{
  "experts_per_token": 8,
  "d_expert": 48,
  "hidden_act": "relu",
  "balance_loss": 0.00365,
  "router_bias": true,
  "vocab_size": 8192,
  "norm": "rmsnorm",
  "max_grad_norm": 2.0,
  "batch_tokens": 131072,
  "max_steps": 5150,
  "dataset": "wikipedia_en"
}
Below are experts of layer 2 (counted from 0) of a mixture-of-experts language model. Rows are named router (the router's row for the expert) and show model dimensions 0-127. Each number is 128 + 24 x the weight over its row's rms, rounded and kept within 0 to 255. Numbers have three digits each.
After each expert's rows: a language model's description of what the expert responds to. This comes from a sample of Wikipedia text that the model never trained on.

# expert 7
router:111104142141171111108099111131102145084109126109179108113126170094135113096168141117160101108127094155144127094132136098144144106128144153080151113080154146094120097115129125131157141091120128136156125144127123146145110128107179129133128123138163130162110151172114094129125136129139136122098194160131171142143140134157103162123120131170104108123158148110104123159075159126139111171150
Acronym and quote openers. Opening parenthesis or quote marks, and the first capital letter of acronyms or names right after them, such as (INLA), (IST), "Bach.

# expert 60
router:139155085101130159122118131119143159136111124143092104114150145091109093133125144156112142134137160113131109138128098132091136157153120138135113134100135154124135097160159125138134131145111074129076137151118152154127164136148091087172117120134071091095065174116127156123136133079138083157146154092163078132139120160157141123108135113106114137153133120114127129126152185155132128150122
Adjective and verb suffixes. Adjective and verb endings and common modifiers in running prose, such as -istic, -gent, -ical, -ing, like, such, known.

# expert 4
router:139109097128150145175119127134102116133176126109122145140119150128157160143117176128158099145148094163160130130144128110123138082122093116184158087154134137132129108119159105171127154104088140164143093123085083166110109168125138118100080088144141135156150160138123164133121140153157142118136090135120100121140153141178149085123124134145126132094144130103093122139153133152100130119093
Table pipes and equals. Table cell separators, line breaks and equals signs in code, formulas and captions, plus common verbs and prepositions like right, provide, since.

# expert 43
router:169130160129134088146119117089131133134138119147137136138148161152179110082136134134128107141176151145115137150159154130093134116139156088170076166166132157163146147131101117151170157130179103136127179137102134105141128138083106099122083119120105152119136153149144152158112115136093130120126139116152145094138115126113170139160146178125115163088150132170132140094143121143118105127115
Possessives and word endings. Possessive 's after an apostrophe, possessive pronouns his, her, their, its, and the final -r/-er/-ee of nouns, such as accuser, employee.

# expert 6
router:133130102131140101081146106144131085162161087124123084127167164145157132131143178140120128143153138128122102115184138090127135085112122087166150108120113122158111123071129153120099142127112145127093128163095124128106143123112144119111118089146139155158116133129093155119183170095156123102184102116114118157114129146138102105144114130102129108093117091115079152125124125158134120130154
Capitalized title/name words. Capitalized words inside proper names, titles and organization names, often in tables or lists, such as JPL, Racing, Awards.

# expert 23
router:135162136131108155145113138110161132161148153185121128100094142143143120120114177089159141134134161114121115161084127148140116089174122142140113136137108151117102079121081174143108110110098123140126101106165139114166155157094086134158099126145159163118184149151129151103164118140152128120117147083155127125145124159136141152089139119125120092134125134065105127116143135126096117112117
Number words. Spelled-out counts such as two, three, few, several before years or months, and the ift piece in fifteen after f.

# expert 15
router:140140111150106140149128154092116146127112152117131138133123066126091133150107134136150108112131141129095147154092121139163134160182129139125157163146118101150178103107128128107121170124118110126162112125150139136135170115150162114176168117159117125084144164132163075136095111141128136172117121082130133160094108089158106143109115128145093165178107141131126169172129134123159127118133
Word-internal pieces after prefixes. Middle pieces after prefixes or hyphens, such as sub-du-e, sub-di-visions, brother-in-law, direct-to-consumer, Se-pt-ember, plus taxonomy and vote-table fields.

# expert 39
router:103100128123151132090156133136099086172127121111125100115126176126115116123111163126163151153144123146123145120147107090134170102149114121180141119125187102161135142157161145160148157114118142127136107147090087131142129171130159127135131133150174127140126172107066134163113118123172121105146073150137107128129139137126142120100126135103143163088136094112108115121164137171102131118088
Prepositions, math symbols. Prepositions and verbs after names or clauses (in 2012, into, acquired, married), closing brackets, and LaTeX or math symbols like $ } →.

# expert 62
router:154135122102168097126157163128140122168167111168136125146137122156148154161175124161137164130107182132073114119133124120108068147068148105130127139095126115132114129149108110160146118131084131117107129131121160141137158131148140120131089129135104114126109100178111202122142154135149107116115107119145128117148104148142151147085155161112131108145146150153109139100162101111161147117100
Modifiers and coordinators. Adjectives, adverbs and and or commas in descriptions, such as first printed, 125 ft tall, various, especially, well.

# expert 19
router:126111108099134162143141134162113151133092154140128132150142187110101134163129141077125141144140154109140113122182119103137131103131088122132105135116137157107166089102152122145138141131111149112104088139114114124088150137119165145151136128152143107131125142073105135138173098096084142090097154134161134102171130118148163132093115118129079135107175139134092158083114119092162139143110
Event and action verbs. News-style verbs and a few nouns after to, was, would or not, such as released, announced, appointed, against, host, present.

# expert 38
router:157102140098133138156129155151118142121145113167120189122099154144142087172077146105140135129090146155107132159127119109116155093092131147152116115138116136107103149140128137139155127135113126111140091132140065174142092135151103107152134147091147111150132153120161179161138101123105114169089107125109134132081144102112099115115121137098133152138086112141132120113166107158076124108096
Prepositions. Prepositions linking a verb or noun to a following noun phrase, such as of, to, by, through, into, alongside.

# expert 1
router:129119137115118125124123095136090151114112112100104144132078112151110090159105108154128154099108139106134123133122125110138157091152096161134175132148138125116149148146144106132153135128132096102131140114109098102099117106139137106138179117148115138144148148164114151061098095136106083102087104069124169119181120078109090120106137105160127164094098151106142134119121172120114135114109
Mid-word fragments. Middle pieces inside longer words and names, often after ph, int, ne or C, such as Ant-one, com-ato-se, circ-um-cision, Bit-co-in.

# expert 56
router:124120120160133083158129123115129099145078135124099166105124106115116131122130184133090092134140108133097158133100087095131167121165081136163135133126090106125087106129105099158113149102151109153157127144146139135156092155104143108082120121116088169149156114133113137157127139111132137107163166147132126147107166091170101173103094134114111121133156127140127103139159139144125103145083
Pieces after Co/St/Ca. Second piece of a word or surname after a short capitalized opening, such as Co-x, Co-mb-at, Tre-x-ler, Syn-ta-x.

# expert 36
router:118101128133143148140140137151148121121157114131127088136140138122134126161134120169179108142172101141163115125146115095129182129151134131142133124130118097138112142150152154194173210080074144205152129132095136135101113152111134103134098086149150138135129138129138096170131112119130131113128123108116104119131155104120116079123137119143140132085174111107090125123123119138112121111124
Dashes in date ranges. Dashes, slashes and hyphens in year or date ranges and list bullets, mostly in sports career tables, such as 2017–18, 2005/06.

# expert 32
router:114159097100156125135147122121134140113084165138109110123167090129110124150127128148160129079110121144110154146108115130166104132139125119111105101116131108162105127174106152140086133088127167153151112146132156148138093161165111115137118084150112159156103136154124142131124141201099105137121116171134127154136129127107098101127102166109133133128175147126143093112202110104131111143088
Mid-word syllables. Word pieces after an opening consonant cluster, such as bl-own, D-avi-s, No-land, stri-ct-ly, plus some stray the and were.

# expert 61
router:075089140149148116139165134099141145130107146094115161134139096117129117119162115109071113138117127123125154116115150119118114136151143126156143081154113095164099135142101132059077128136136145140178108123117102118129081158108161083129163125140155138106099091159123082162130143154128129123113150145110137171126137135119120085123169081081115140121134127120158117149150128157146101128126
Germanic and Slavic name pieces. Pieces inside Germanic, Scandinavian, Slavic or Turkish names, often umlauts or odd letters, such as Sch-ü-tzen, Sk-ä-llberget, Ż-urakowski, Ç-apari.

# expert 2
router:114133136120146121123110110139166181095142147118133101133101076104130125170134098170135125130160144179172111109153107093143143126176183158127145104106149173128135151134134108127155158120149120108133150094129132114117126086147120137159142117160142132129151106135151103114106144101113117121116114082151184096118136134121134132100109161145137114112108159092177167077107160141130144150102
Word-final suffix pieces. Closing pieces of longer words such as int-ent, incenti-ve, Writ-ing, and en dashes in year ranges like 2015–16.

# expert 9
router:160127171109117124160111140122166162121097112097106179162071089114105112138127109118142104136147132118139157140089105115151120151154121139140119141093147132089151091141076115114119128147117080150173122143127170156101121137113162153106155119136135099081156069145145121089117174152152128145135152125151163097122108110124113153136092124111144105134107165140139166113123125150121121148116
Discourse openers, word stems. Sentence-linking words such as According, example, addition, regard, and mid-word stems after rel-, inter- (releg-ation, refer-endum).

# expert 3
router:150118101134127113137137154173152124146141098160124135144131127124118163158179193125116153147169141165118127133131129079190176123138099129145133126162127167143079130141161135151128132106081089126120129107114149135132139134152117091122077086161162128117142143115111156169135131108138089146135115131123092116096112176140134114132104172143118121129136136081110106100146111141097143100128
Word-final suffixes, ordinals. Word-final pieces completing words (-al, -ist, -shire, -hed) and ordinals like 16th, 19th, plus Republican and table pipes in election results.

# expert 28
router:155153170128146138118127139122118153125116163121143156156113137157132180133114116099120116142155182113112147142103113154140100151125141163079153181107118102135160120128102099118126120097123131137128117090130173090102120115152162109148174100130108134119144085152144083128131110146162149117108133130115113074146088129095158164132112158117135130132128180098105114126160162153126163167162
Mid-word fragments. Word pieces inside a word after a short prefix, such as el(se), repl(eni)sh, anti(qu)ity; also age in birth-date parentheses.

# expert 0
router:129159142140175111136156111112139151149136091117160139110102119119120097124166123147124133100151108163116136132094122128116166119179113150147123158158108120118105118126144135111144119097128113132138105099148131102128099140111082084119216190132130140173114137180127111161134133102115118131122148140180162160156138172154108123089134095138134148078132155116146084138140138128115124124130
Name-internal letter pieces. Word-internal letter pieces inside proper names, often accented or foreign, such as Pál, O'Neal, François, Leif.

# expert 26
router:124125133144157131152129155139139086152176112099087089132134146114122160128124163150157098133154109149123147118174136079112118140133121097178152104144150133122126102142129121180164139085089139141108145152090108134142088154111120141125092085148137122174162112160123124153138125105128149131153090154138097102125166125161131112094142141152111121146153103097101150136182124166141141137096
Clause-joining punctuation. Commas, and, or, semicolons, colons, em dashes and table pipes that join list items or clauses.

# expert 49
router:107162132093143176144110101131098120160109145134130137124150149140106131116129131126120149145089150132152125132131114118123103126104088088085129131070155096109108099069104093126139131138140129154099096165098125074090174125116146148142153143141101097139085088090109131139148110107130160122124165138140106108167097130134168116118120114095121149133175137154123135132126156095162175144129
Common verbs after subject. Basic verbs after to, would, he or who, such as give, make, take, speak, refer, opt, download.

# expert 37
router:113113130159086099124107158112127151119159084144142101092114155095149140115088113122155156116135123081133163146105086095107155112148117154098191125115138131104109177152166170154152106136125140129178139115142097139151113139105132102172101147115119136176138112164118095143133113153092113160116106140110170119119162105137145162108140117143131119091136095109146123141138118152099095131114
Coordinates and table codes. Capital letters, digits and punctuation inside geographic coordinates, abbreviation codes and data tables, such as N/S/W after ″, CLT, UAE, table pipes.

# expert 42
router:106114110136121128163115145103131137092137134132086171112104132121134118090130145139129107103135131162112134167113126139105140102110152157141084116157088137157127109163131102133141154136118133085145105136154142120116130128124148142155190151064180147128117159133147106142139108125093131140165153177158131103166172145122141116127101081133165158119103105118102091137117155122066120156100
Mid-name syllables. Middle pieces of place and personal names, especially after New, Ti or Che, such as Newcastle, Zealand, Angeles, Kong.